From a checkpoint of a small mixture-of-experts model trained on Wikipedia.
Training: a variant of Muon for the experts, 466M tokens.
Below are experts of layer 6 (counted from 0) of a mixture-of-experts language model. Rows are named router (the router's row for the expert), down (a neuron's output weights, with its number) and show model dimensions 64-95. Each number is 500 + 25 x the weight over its row's rms, rounded and kept within 0 to 999. Numbers have three digits each.
Before each expert's rows: "comes before" lists some tokens at least twice as common just after its tokens as in all text. This comes from a sample of Wikipedia text that the model never trained on. Tokens count by the router's weight.

# expert 1
comes before: " of", ",", ".", "s", " in", " and"
router:506463524495492507533513510522501452503461462511524520488498528546487555511521510521478549515447
down0:515485537510509428492468509443517459478510519473500517485501472520525459510545450501516495542550
down1:487479504539482473507539488478518506505464485468508498536491475459478524471473476492479545535489
down2:510493473526507530477474513462508512498497547497487495458511490513501505523509507491500449507511
down3:487515518468443488506471472462498481522515488481507512498510435487515521513519530450487471442490
down4:504542445482535493516497510520454514528467489503502509481490499527481510484485458508493466521512
down5:475489502514523464505503505509533536512499496482525489501528496546541523464514486525517497515534
down6:502446455503492499449478492525483529524466463528460448530482496458537475505505518496527495470490
down7:525513459507507512481458511487519485505499485491529513542536482510505529501491467511477490498452
down8:509513512492504550485529472519513496517498508522494480476530495551486461521476510517512504457530
down9:506480474515493481530490457502552511489473482518494501505570522509534500476527484490501514494535
down10:533513478498529500539497514513548416519495525529508485493518513526534479505467492476486475515516
down11:479481508531480461459458479509563519513500482488527504487492510464496531521533515471485498530453
down12:481493497482511552484489525528570517522452449505470485525533488511507504512518526488526495510474
down13:456460505565524485491481488515492501555452477467527499516508499508479465444480505524544537526472
down14:518482525510518504470509491512489421507504479481480463488477518535478499528505536482513484517475
down15:501468499529491480507471498495467539499494536504494468491476503542485519482520517468501480490525
down16:554441471484541514499488501506476492504480492486498519496494476486475511470472471489463497544501
down17:493511487517471495480516457502493493522485502496472471469520544473540460502529479498538515481487
down18:458455473476482528501474498504508474538456509518523518522507536462481464508506493533457533506554
down19:520493468492534496492455482493554514518530490477500471495494518511468492466534451497511533514480
down20:467490496500478513473539491496518497511476507477531491466507550504490523533477542487497470492495
down21:475492448517534515525503498530510520488507468472479538495500533469491522515475473485518545439493
down22:499494486500515517512520522525529496481533481544513455517512472459531492506465470498555498520534
down23:482502499489519537477578496512506450474503512496517497528497499456523529477535508505472520507501
down24:475538518508535516488488504503487528490532533462529506447505485543497500488514540460500526508503
down25:515485468482458525504508508467523520529482468492485521508519507503476498529493516507514515507553
down26:494497507475531513461516507508491503528500487499506467534451475446470525487463547488528477472498
down27:472485518481522506517492540519514501469536493537444495500462497536510491533519480511549539507498
down28:533524532471499524422449514508464523470502547526532515485543524509495503518520502500495471499522
down29:465481453523516496482512506524497492483501501494506473483544502521540483506522476480488486507596
down30:494520496476492507492463474512491504501526495502522534507495489502508479523479491501483515531493
down31:498491517488482498495514492519496520511489492457483483481509452524493481501508535505485487512510
down32:479498464536457539540467535554482443527471493545499577503505487479521512453484476483515485458481
down33:535474500431514540500553508515516528522481533500492516543510482492508515484471466507456487543490
down34:515509466482496429524459523503552459513516541467460487530509497467496486518510495486455517527486
down35:542465489448488473510505481449456504493506511490508489469529456458499521547516510468507537498464
down36:482554510514456484541491531470458524515485564513531486495465526505470470476459426498502485495516
down37:482554507544461532498511471508494478500481512494493491469506518472526535535517487539504539529458
down38:515505520478531502526484515487506482499514551461489476513475493507455490477482492452517493487498
down39:457471479511496502528470496529478441527496518519479492521527524461487492539512492538461497482486
down40:504494480495515440487499519505466519474505464501525486471515465561540505499441491513518478511487
down41:492511515489496530504517503446470505470508535483496462490478478481457495510466478523472553490536
down42:463486492485506513496492503497487510515525483481433498532539500527492493481495488561530525512482
down43:455497455496519510485489495482495527490481472481515516459544537502472470480493491527496532511484
down44:527502507491415490468466558482501536511526515443519511501493535511523545512510477511512447527500
down45:467488504524529437492542480476510532526501468515538488521529479524485484497541502479522516507478
down46:486511458502485497525535466533529499488518499497478521493488483461522481498501521508513507486514
down47:484508514488484498512511522505539475486558447492488507549521493520489488480493518492513507509490
down48:468497494502524526520488530494486473497497490448486507514489468497460474499491498489515477510477
down49:445465554486500485507542482534446522472496486453531502523517510492496541518484514478528464487476
down50:507489505524475486504520471501513468483501520457489503460508470461485499483505547450498454491503
down51:455475483539476513490514463504484520520536494525480512515498500489491480492550482492497491484556
down52:482484475530510457486479482515508434552568498508485500475527489508500505494509483478526471490531
down53:460506478483484529479476458504495452492516504476478506490511557481484490491526531489530460486478
down54:514505467499469460485535499522514547518469491499486557462461483516517475451478523508469534509452
down55:537518487502530522550464519506539520522536469526489503485501475470479531488522510515483527499476
down56:516507493506480487477540507554464468511518534508494529528511531489493534481517520503499475490499
down57:494494499532454499500501466456498483461470515538506483511471548480517492521528499487497487482528
down58:507477476544547497472508503459493542480529513522496507511514482473517495457547512496524529484491
down59:474526496519517466491479502503495512483479495544481488525546527507480493537485520483510471504481
down60:508481449513534546503473520491515511488533498531522505479503498510468550496531493514491483555502
down61:499485481474475552530510536513491508528516483519517498535488500487498523458555482519525503474514
down62:524485511486522508466485527525484484496474502489571493477517504528497569499515518471490523536464
down63:492495446427462512494530469519483485490451531530503504523479465480464471513514533508507510524512
down64:513526477506488513497512471520488510479513471525496470487515524470497492502518475487475472504511
down65:513521510491494506541507515516521531520489526477559488478498503536467525552485521516541489453494
down66:509566485498518485470478498492539476532493480554508515495510521484529519507451482489494537549511
down67:541496511489466503489534519479518509513536512493519513551496499495490527491541462532463514525499
down68:490526460451506503475477481493509519500509500516479450452512496515494481504496491463532467474486
down69:501494464481486516513531488497511456494489556504542510513498494469504450489501499461501515458471
down70:492467492493461529492508528514501488520433526495452460487499474484514456490494510510478491511542
down71:480478491466484450503507465484492494540560504469547494536506486530471498486445496517511495485506
down72:488507506522462516488499486448503517511505472514486502477508441484488462444496510506496483470503
down73:483532459433493534513539494493481446500459543478465470521514504473456542546499501538468510449517
down74:483526499505537487501530496528517481508483529480486542509460462477510534490491484505477447486543
down75:518502499501504494485478493543523495457533523494498479514530504474499475519466488495488504483516
down76:497465517507483490517476480509504483463491505481488475489483451495493458481457509529489497472513
down77:516508440473509547489473526466510502482497486474502503510504538476539479492523525532537543558496
down78:549512441508476510476471488484500474508498441541496503499497517501513463477486496531470507532464
down79:502538477474403530502479466494491463516487468500499479486472528505477474510477493496473460521499
down80:452549502520521470505539482534501499530508492475515461521515513534508479500523516523480505518471
down81:509504483519517510534499469469487527475471478519477495530554477542499518483475515494523514477494
down82:501527497479497455482506532526477496505540491492494534505481513493465537549480550516496489492520
down83:473486492512519502470497494523453493490520531475481475464510443564528475539521490509521476549484
down84:521509523501465497513503517491485462503474481502501520530510489491534465486482493515544527517502
down85:489517519535506471511450521484505499477531494536473491549469530500510524516500448472465496477460
down86:491549522509512497526477498510524492525481478497504510479511491564501457500483515514530559518473
down87:492483467469504500501475507504584483498464488489522511524497519497512493530466495473465482527489
down88:506475485455490517498551492438528494550488495502493545487492479512485490467509528497496493566499
down89:511476510509471537449503513484499449507481504539471504529535478475517520493532547492530517498482
down90:490468488547511501491514472548512504523509475552500503498584470480495524477520476503481512466529
down91:484468496507509511499514519493498493493481503518528499499524497495523503460469522497533524480548
down92:480520478483467475550480553485482521486450501463464536485502465481480459478513527497513526456468
down93:519512494500534532515482504540495489509498470497532485504507515502529491480465511521484496496457
down94:459512509469528520475504478488510490497470492514546557546490531498534525507544505476441524494490
down95:469470487510523522459495500532533495477496490468506479481484544483483509490503525523479491498471
down96:482529504493439504433498490511468489503502499483515495472486507488509457492500517523482547506527
down97:529529484454495473523498493473491502522507557484508526526486463520536512514541551506485523486466
down98:474523506483461505483478509467515508517488519530494477490482515500526523456480533502503492498501
down99:490529502545484504475528499503459479493517509470518420491480501472486463470481520528507531509461
down100:483492571539525500511474518502505503516515468462503483531500495487511501494480511498484505477520
down101:493503480480453478493510504504484544527516506537498538515491498491514569499519485496516530476474
down102:516522540524511495533500448508478504512468462502541494506472523461474487489489523471479483496519
down103:502507528494463523485531492501490495525506520494521465486490544460530509541483519467542500484487
down104:472455508493566483488514514545527505522477504470484532482499545489538517520498575547481480528461
down105:527508484485510452491499511531497505518517487488542496452526542499512500493512529537475509478517
down106:442541470470556462467481489487459556559521552525498482485490462502544495453528546485514497483494
down107:543523528509496506518528470498496510514486503509507495518495474496503526547531556539484500537510
down108:480519498481493491477504541528451474501485503528556506471486455454490536503496522470505511503542
down109:502484472459510528501484522503480511486521455507481550531524555510486464478486542492516468515494
down110:494498504473441508517469535534521523509530514527474521520488431491528474536470511490527551475491
down111:472488512517529482511506563502495526504531493487496538525505482492508556474469502505463493488499
down112:475570491494512468524508493482471460481500489497486468526515481551538533503518519509532458493517
down113:491476525530509503495465522478516505547493464480493505467516526527517477505540540480510520519515
down114:516514503449479520506545482469532511459458516508489508535485453518484507537514506523488433532529
down115:500519487478501510497508544461498489498513504488541500496484546518509503478508480475538522496527
down116:500554526507514476495503450514562485501539471507501441545492514491483452492501456521531466505477
down117:498524468506486508509511513544444501483448482467523510499516470471511549499465511539506501460543
down118:495461528488509516494524492537492486501493503502471510470513520542488468507535468493496487495536
down119:470534498499524518558516458496526489526534495533484529478495511490492510461480516525487525477490
down120:483535494549500480516530477483552483508512464487505522515452485460536530505500518540500548488480
down121:511528549483497513487458495490491513489488500478509464509509511516482501502499486486533513487528

# expert 10
comes before: "s", "ing", "ed", "d", "ation", "er"
router:542516466483491512543497509489492520493428508511489488485511489538482507548482515537511522484486
down0:453534456486479521487457506483489495488514555518537484474491497475480534472525484518493518476473
down1:480509511532501453477507525508523500473497477510514529519491537469521477507500491484512513515528
down2:435511535516464519509515502501530519462500478540486523464493500476521529508504459520450538453522
down3:521501512508505490502546551491532497494523542534493492504508438505541504494504426466510521513465
down4:545492475519537523484530516491493522492483445515506499486480481512508486487546516477496474479545
down5:503472505488543510483504493528539532488517495568506506465496508500509523522481496491480519480486
down6:434491482505485470518510478582496563470459523511524518501496509465457513466524517497456512510505
down7:513538496482481505495548486537526553497487517529456509476519441498484475496517432508474500490551
down8:553509532477479507500482454511489491577507495493456507534485494448463469493454460498510512515485
down9:533458470481476520486534517497537495514519484461486510514554512515498522516493470445522476496508
down10:463534459465512508481513484538536463509501483511499517528477511504476514475502500516538486493438
down11:475511531475549489502466522526498514482467604507480455532511511497459575491475507480504487529492
down12:501450483497532489518561483499499536501504490540504529547521507467481485437471480482522491484519
down13:496516513515463481532472479480486457482482501507498496540502542503464486509484520531512449522557
down14:515513524496517523528551502502442500548480516502510467541503496541523493492469494478507491487496
down15:471526512506498510507474453490488502531500495541528519505498506482518488537546503484521499494523
down16:550499449527481492513477515504521490464477501491505516516480484479473463534525557514472498487511
down17:494483509495465520522525516472502491479493534521544454479489485488499497564487511486501448482538
down18:518507502496507480460511506515511472510520480486480497506517504498522475452528485456480473470512
down19:479475481496482556467527492471484481507479502494465530537506500485514504522487491480530525502465
down20:495484498486482510497477494496478488476481531456544508476505499435511532484485468488477541496528
down21:484532487500484520498523508484492515452472459447481466525532446497482491487479515513500515543524
down22:543484476451523528501493501511541521515494525517488475485530545491461494493476545522537525509493
down23:532526542522518431435507543517523484496489465505561511498485499495499511525515492471492504489502
down24:523501516508489503522538530496502502539479475481476509446465477492527500484522468507495476449541
down25:499498506516521490526495475497503489531489510480504472497498498468499492493508484520464515509514
down26:485496523470443510504553464490543499429492509498478538431469492494485506464552494518512503517466
down27:504509522471493488501524489521510517487518453484500494510484498530529522528516542482500515503470
down28:483486490485511472464499514477480514466548538473514470493503543510479470507512517512481492504537
down29:490512481418509507515532514472537474502471478528509477538525484476458513504490522524498521507480
down30:497528495486529472524456515469525473478493525472542519498482510500481467510463482505497497426504
down31:522548531466513467534566468471491532555524511488503477468482526436500515520512500527520486499460
down32:504498485450471525527509482498497463524506504524504477473519519532503529519466516495543498492486
down33:498501502502496481496471494505501502543511541498496486485461543497482528516476506537528484494455
down34:495494517505505532532472482510500510509457499474461539467549479494526514484511472498527507507524
down35:514440528469445524525512477509447515521476461524522550520522459508474525495496549485512531509544
down36:476521485502525503550503528490488487496462504495504499449480479512529503525497457502509511521504
down37:503485487479531505478501508500494517482490479472474462479516530493499477444466499461483505484490
down38:447513501508512454463511534470499502522497494473472499459507502486534540513480520490562471529495
down39:503503515503487461465534500500518487540495504478524515495515478537502457449529539505527497530539
down40:486528586456494492494473516515496479486513502472481549506439508468519524484489505514477540494522
down41:516525504531567499526487509477467524460546499455504478452488501515525504435506516518540510530446
down42:473535499501479500504520509507458500515505448520502495533444485493557511520505522524517457484531
down43:465494497531441492521535510488498438483476483504520515504497491504505516507502513517522489456541
down44:496478504514463524520486524534472561475507510498525525533512494478480522464552538466492517493482
down45:540512496493479484462505536504511493508513485508500491548514497469527480456514494528548508516519
down46:533521479539478523483533479501511508491487434454447446493529519469473513523501497526488447451514
down47:508516466533449492512508509492561533465552534561481564523483482528518510499481478462494501533511
down48:478486481520509492528493480492518483507474493464482502477516547527505497471505468536463505535512
down49:532459540470557532534457519507525498511491501512498482471526535532500516505493509510491479489512
down50:471476507458536525454523498520536507488474508519468500485492500517528538513547528512433518516504
down51:524460481498519509542531479508515524508501459473465491501519462499505509476487529452514487507517
down52:524492475572515482456517509534500505498471507527472490438503496515482511531504462506549505509522
down53:508536486477510501513498449519561501505524527489491512480507474511498459511540506511502501501508
down54:481533514533463517533482516482512514484512557502498526462459562465482518516476477477558533466538
down55:459517483484489502461485445482460523452542549521511446510511441512493509481491557523514458486484
down56:503513468508561484481510460489547460501506494479512499505529512537501461491471484513492489512487
down57:477526510524499506477542482515511456488503487526503489508463491492510482490502471519526505509470
down58:515526484513514535505525506493512535493555492441529533475425474490515497529434481538506480482474
down59:527534479486490490513513484473501446505572496508517481532513468531498492492514500518528479488503
down60:479518529506502474491488491474500487502499516474530525497544522480508471534529494502479539515488
down61:516457507504507504531496474497509492611469512468507537494542470507494529484464513530559522506495
down62:540483486469501497514479532533519458527548446467508516484497511494520492463489515507450475512499
down63:493458487500497517499487519512501512505500475478444477531521463480473526455472486510494500525477
down64:512510483501474498521511472571537509512471506496490535489437502507577532530512523510475469516480
down65:536472551477554500507450525495481494482526500465501487479562516480502496532456486487461489445490
down66:481495524478481532484550512472492515470511520494523516523471495516542436495511541453445499494480
down67:490532531486503555503534512504437502503514509477492479542479462488481487511523481490473506530534
down68:492488513501520511482534539506484510489470533492478519506485513497519519487544474476473486521488
down69:497479514430557523547501515538487494521504509475502534487542532511502522509500515515516494479494
down70:484531516502526480545468520487505500456486523504522452493513494525504497485487516496491485545502
down71:518511535516465482491436467566527519461484538515446529494491492545497544461465515535498506457518
down72:510477530463518512543485481503485488515512508517493518516520470448514513502439483524482548522501
down73:488503480492535496507506513476510504505542544482520483473522517490505484495481478510498544487517
down74:522566517487469495529521523519494496482501488519518504533496507469545509485497519485523482489474
down75:494526426523522524480509480516537565492529521497523480483476498517503515487523422473493514497471
down76:520562519495503455491505494500526518526542486475503470544480459496460528552492516533520465517505
down77:478520527543479472481505509495465538512501509507492507514473484488472509520464563530502531429526
down78:547482501486467516488484486492491505512488476532517526505478523521533463478524519482511520476509
down79:489497492510487487503530474515475534500504506557484428517466515498505522460501524489569520495527
down80:526491479474457515492507519471488510506484557513523528441539530481519503469539461493499525486494
down81:507499503523524538524473511528503498523533482481492538528497518491483477521471499528502500487484
down82:531497501486474489521497508506482449473479524487453510504495510498534512465563514472523499522486
down83:493475494506519525563506469479494520525552480527517455492480496499464514476471548501511498519451
down84:450481478481502492535496506513506508524550470503528489517517502548483474507447504518515519480465
down85:501468482564508519498511498518518474505479521529516533497578529520509453498548505527485503462513
down86:492507571474483471498473484512502534534511455497476537554508520543485510500461495467506511477464
down87:514476473542526466496516537523461523520522470526485477498511520488503489474483520520534472516497
down88:486485504463506500519521518519562520498491440464538472525499452489472514495480505488487504439453
down89:496478524483539489502513498474553489541535477503523502526533528438486454542505546490484469523494
down90:483480494543529514514495547524529463497527524550455464519528511490499484523506458512463521519516
down91:505524502481519488498495503479512491531474476517454523494473456505496495516511497490540480519522
down92:520541506498549485479469515465538522498505444497471491515462514512485455502485504515548485502524
down93:513468494535523531492533479495472474513525486486490503457528505513472521540522517499518537491458
down94:514490495526551514515497480527497506476513512497486474483453504514521496535524536469530499495501
down95:509490460510523464485566536481497504508497512521479504480468496484530504561486472476509491489476
down96:531466482558504501516501479482514510499520517496496484482460443497477519502476499516500497480469
down97:489512546479538501463486534482488496458513480476482524537517504529553526479450494495487524543497
down98:495484496547494511516515481497489474498488464489498478566482501478482502493537507490470491495451
down99:530471528485564557521469459505486518493513501466482493510548481521525503501490517531552474528491
down100:507489519491476452515511490463475508525486479495483490513499465470511496541510471488504491493510
down101:492490453515520520475528475487511502479507517496511513526471476493517492499498474449512492496506
down102:483500488513496531563471493501519459473505501486516473511489500476519516517505494487521545519448
down103:496513481520524530490462500481490471519501445513555537523496534519444490486517503535522466490505
down104:552513498487486524475518522502450471494480458480498472491511506464467495492498543489463446484504
down105:486469552518513494482517448453544560525484500475481524502484543488505484496446490434528483462505
down106:501515487527503509518488504509475506518531531504496508516489463519522551539537485495492465495474
down107:475463504496515551480500538519492510471454533525470488469527496477495514537477519520490487564482
down108:520478552490513490507482513524527517480467471487511496462451547467509518518494519534536473487479
down109:485455493494536488476494491488453492480520532485494503456528547486487494494465495507529495515477
down110:493499512489477505481533527480492495487503506472470496503500546510537491456490494494501439495493
down111:506528507511485493518496495508558522498513498525496520507503487471494516510483517496475517520548
down112:494531527520543505444480489487486468459566463525473472487508509456526499510481475490493522517497
down113:495515490532480531509501504495476427479465504464504522492484478491498478551459491522502484551495
down114:510504522473492532536536498486510466491490482484515515506514505487514461478501504521510549483457
down115:503495494498494467527487484529531487508510467521503523476491497511461449471487474508479478481533
down116:509444514515486493514527509463508511481509495534482479492544549478486519523461545510497499514529
down117:494500501463533470505522491504487528505526521504510491533492522527540481456497517537512490520467
down118:465523477535541475514507481505519476512508526487501520479513495472479470506507539525501481510520
down119:498457465505519468467504510517524516487528506494525536467497493494494498491486515522496484538505
down120:505523499517502509499483541505509525501503515461484448506511534492505537510463521491509496495507
down121:525490477509495521479434504502458459501508466481498540549502500434493505464512487482465477536508

# expert 6
comes before: ",", " |", " (", " and", ")", "\""
router:487503515493507504512489510531497484484524474478519474497516550523441511496513505501489488464464
down0:478527503495477488480487513473505494551532517505460501527534518492483481509490480518510469518503
down1:505477522437494450512475521537500499522488510495475448503525465512453487512453537506491511501489
down2:520485487443523485507466495549549527468501523533517496474500472500474498511500472487501498482502
down3:498475513474502513493542554476486531530505525485493482536550505454526514517487525516475543473508
down4:477532442503495520490503523484459494524498481492517511542488490439499508500490483537471533497493
down5:482521518503521539549489452503485530508519520512490466534516518537529474497516500549483497523467
down6:514532479535527462489520482480478514535478522493506485536499493470482471506498518443528501484493
down7:482503468526492500479529496495538492504492498518491486505526496526500456525496488462456491470526
down8:505505483528505480483510480500518524492506489511485499548507487464486461527490485456504522482511
down9:480456524548519498504496505509501525564476532528499553513528523541460531482531485502463491514516
down10:537531497489474471518534479491513470501536496481484481491465556487474487521534509505510498478489
down11:546489492517461486528503505457558461500507515523523495499510468509474525499479529499495505482479
down12:536544550499514497492571471479471479526521495482502534504474483469437481507458456518458496492498
down13:490509490479499505513514502478528489495530492491520507485490515458487494532527512512519518458483
down14:573487481525472469477528509488480476488440487456491502540459504513523501503524510489523506519503
down15:490518482507494533508501477488474564544532533515573506504481502502466490442497473495535505463487
down16:454499457504528505479520510479462484504520495535521468533528526480490511458511462494501481469519
down17:473477531551498459522487521505441463529520495544482519495504505492473448532494498544469519492530
down18:454511480525496528490504488531497487525511499518464524508497510490506564546492467520504511479499
down19:502478468475480467533480513523469509525475531561443479518601494526473489494499463447515434518487
down20:482486521498514528483496499519504474493482537457530485495497509517519485521495535501521505499450
down21:485535524507539529492525479487469501526499469516535520521512492510493487486456460492460495494515
down22:498491492485505540518570533485484486515471478479495489544473557517500533514512517517479470481490
down23:529483472474500517510471495499508528452488509516490529543520474536492527509487485505539461519520
down24:499496501486490506462515497498507521512472437464514552506510487492472467569531521527558561486516
down25:503475471498518509471508443492540511471443483527496526490519468563506496472521465524481524486541
down26:481461488517503473523481450470507489484527458517464509462503502484509489500530498494522545527513
down27:486499527485495473478507496504554517441508477481508488527511462511509498516508475517441526491515
down28:525497520480486473528462496475485481554524483506470500457530495516498512475514493469469523525535
down29:488464507544554470543518477492454503503513496516496465471462574492526535486525466482462510528523
down30:494508515509483530507498488520524486473487494468510505501452508485488518496484522546538512487513
down31:473498496517546517530490482551433566552537550483511479530451468453486564533491503454475471507531
down32:480519509487458540514521525467497505518536492490531501469519521531453492531523501522497517493510
down33:470475445502497496501518491520457546529508505472510512513502561502543501463547451508517484505521
down34:465505526504479531499501521499509466534504532463472484517525484494466483472524511505524498482487
down35:487446494482482502527485509478507484505526545554526525487492466512448482510486515482453525496503
down36:446494521449514483517550514483519523484507521501560504494510499500468562468504543495523511523443
down37:474499498532498535507501484485477476481502511490482540477532511481450503543525465551474509505521
down38:517487541504500519466483537505507505519512470517497489544504524470504502546473455498512493479484
down39:495502476541499490491508483518502505485540487532543492460519546504488547520531523487498498473489
down40:498459572547496458480489511480485478529495485557482510492490511552493484524524522476468482500466
down41:509520521537520472520484493527519532512578463450505520524495499527485527516497495558473489499527
down42:457490507485493491500520500481515472495456517501494496461482473518473498472507479507500467479482
down43:482452576531511509475434528517489471504515505500479492519506491490478503516477492525479512482521
down44:468490493497479490500475483506484474491501523524490518505474500450524511500537458520571491469545
down45:537431529515529531539538488453489482484481478442492545523506510506514486476504489490488505544477
down46:509467506469507506476531477491551523489500494515483511484528457523537486467511491480502511493506
down47:525511541460437493507494537507484463476541508507524469468487482497463498517533512543496508545491
down48:489525462474471538511504474539471470501506522494507497516501495483495483478544476493496466537467
down49:518476535521503507496501493491484476466496513487457517527443506527481539502570544512546505551502
down50:478502452496484517478484495509488518540458497531488465497521539495480472496538501475560506530503
down51:501536453539472499484494504477538523506486521506507501533513457478492478520510499501515500515492
down52:494534523506502479530455491511534439506489507494498489481496531510482513503481475455533479512484
down53:505550528504511498521486483489493516522476508492536505506491496468507518501537509508501509515481
down54:537510501490490524518499494493487493490526508519497492550489491510507480518502513548526511515471
down55:443482555517494504502517554501471502522555514468473520484501457525480484450478501525518486507487
down56:494474471505490511515481447491489459480500504431472490481511460511493503504463527504490493473480
down57:501510488494512484475547519521509504451512469462459493544480512508501526514514501503482506490466
down58:493539511532461530509501499517499474480527476525531496501496504496535486482526547499548494528509
down59:494461510503479506493434520476469526517508525457520460524462518545499480488524434517519515537501
down60:512474520478497454501510515497473507507474494476497549519511490497538548494456521501436482497479
down61:467503502507480479491544492504550471514480488479450482517506498522494510513503502485439502510493
down62:476493508507490443509499539442466520489504472500482512525514534505531539484520530537484481515542
down63:490496500542440527504486473504535514544490503501508527536487505522515486504500467513499471511522
down64:519495501499527471548496489497532475471517518490500544475470483499517503470470518518509516528489
down65:516525447524478500519487490478459512490477568445483523519471470483471440469535514510535551496501
down66:549528488474478473510511478461490480509508486499482488484480527488509465500480537489459488491493
down67:516518539531525517505529523481512489490515517518500525496495494491493501484510510487527502527491
down68:498483489491509511470503506481489466510507508494501469435491500478500492490499496486509494487487
down69:516506509480482523526500529503475528532502496538475495521538494498471492466478500491509490497490
down70:524459489508478507501500507510511512475552562527492464490465499484470528472541523492494507504467
down71:464495529461518543491482535509502486505525484490530470482523473504487501476490481491510473512505
down72:483526514496463508553487492503464503461502520480499490484475487547513467476502517494483530458526
down73:508512482510533512496526533483490547490437502449487538475551489493502526500491509499518477490519
down74:476485470517482510504475533537496508495457547485520488494513492510496488453497465448494518490522
down75:482507525491473487459491493519538503500528500527501483542471433549494489565516530495548542498514
down76:474545537530490496514509474471457521512475430475560476467466491481512517495481491518526513524508
down77:486505499481502506533491472531560523528513501502524463545512502543494522547525501472537450476519
down78:479457527473522552484520485484488481456515522486510513525506544487530497464491489523491539503491
down79:525541485468517444497488473461503490511478528474466512524531510478511512498533486518526505540496
down80:493455465505482464521485515528522535499532498511491525529541462491499461475502488518499488509547
down81:506516508544558485549510517504512521479535513468508476494532540525529503463488528497539482479527
down82:526503497480463490474464475549534486462476489516497489558485471472475516511522490465521527489520
down83:526560477517540508479469457502490498510533500497495558519525497539450501518495496462525559543482
down84:492492535466451471527489489556526477461462526495516489509495468530474497495528465494528465483473
down85:498476528506505485504498482491506504491453502489465500491462506445476484513509488533507551499457
down86:519560491532465513465479480505460516521451500490486506487490483500475538523482491503504499507468
down87:509500461540490487520538501490523497517485513498504512523494489489497569496490514503469472509526
down88:505491504478504505517490497497466469502456541489525516485469451456448522488502501493500505503508
down89:507457468484573494520482524492496484484525555493538521525470482493527494469458523498493490516510
down90:513492486498478507516547513533511491482501488464473504530512493500461508479497536507474517529477
down91:486489487531530514491520513455494505478513489494488498500480497511490469540500523529508475524458
down92:466484483520498469469506441463498490518510521502528468477507475488463511508495520456503508495492
down93:497478467515456516463549459528510525471444486486531508543521535494458498496511488555462482482506
down94:510524523481466477479455469499520502459505467488480534458510512541508509502516493470512455524525
down95:492486537509504529530503498523539517479491536511499467464488516502470510513497540559461475499507
down96:524466521541464500506513482497506530478505460549469454492552485507479514516452510506465499493532
down97:527549504504497530516484463499508517480456459494503516481507503449550530512493541488533521489504
down98:530484449494547494562518523476484496487473502499539566423535440476545462498453513498532522538541
down99:514494534466450540506518552455502510528522562494487462462499484484513506502467484511489492504514
down100:436524487531530508497522496534515483513525551467558492513494505499504478474528513540520480549490
down101:517517504476461509508484490493489522495497502449445496519493468509519489522457550536514474485511
down102:525491527494517463528455518519524504527485510517497504516483473504458534533429472535478526489477
down103:554507480468472529500493528499546505469516494499531493536451546501498495507486549477514466490506
down104:475472526522496506518492480468478513519465566490493518489525478470497493472502523461514489477526
down105:519511497531498451479479544504519513533482507506478471507475475497521529550453514512487515499488
down106:494508500468530474547558456516504495506528501499502506493513488528501521494475485454518520541529
down107:557491474548475515527502491481508463462464449509520486535490511504522471505477491495478481493548
down108:511515496489465489544484480536506546529464541549465533512455499481493464498527477530488517523477
down109:509511508512544502493439537521520529496510499517488494515493507485513527496454478469510490495495
down110:548477493481469506482513512532509479468505513483479503489490526510475532510505520472492483520494
down111:497501506496557450496494490513454485480529530493523461484514498497489494501503493490500510504529
down112:518505490513469513504494507483561487489490474498545495441461534494502507494449492482510506468456
down113:505490526515538463498502507533511502466510481517500502509513476504526505505523529495515509506480
down114:446561499530508510510536464496482491506486510533519515494547467458544479514494495508477437487509
down115:492514474493531524522526495460509466507455514489491467499511538485507485506543542497526519466495
down116:515517516483511509496515497519517508547477489482470503508562527529498477477484463526484538490518
down117:512528487511528531486527535508511486492546503474517506537486517488517513474477463478504490516521
down118:489506489514481522518465558484541511445486494476495491516539454509488454501491503503497493531481
down119:501477466517517452520516473496510506464461523517464469480488503509478475541486510474501557511520
down120:483506454504525512525492507516478487520489513511519492490501523501503502524505473483512475456457
down121:540474485513513555490494537534470483492491484464461513512454487505454490452472502469534531504497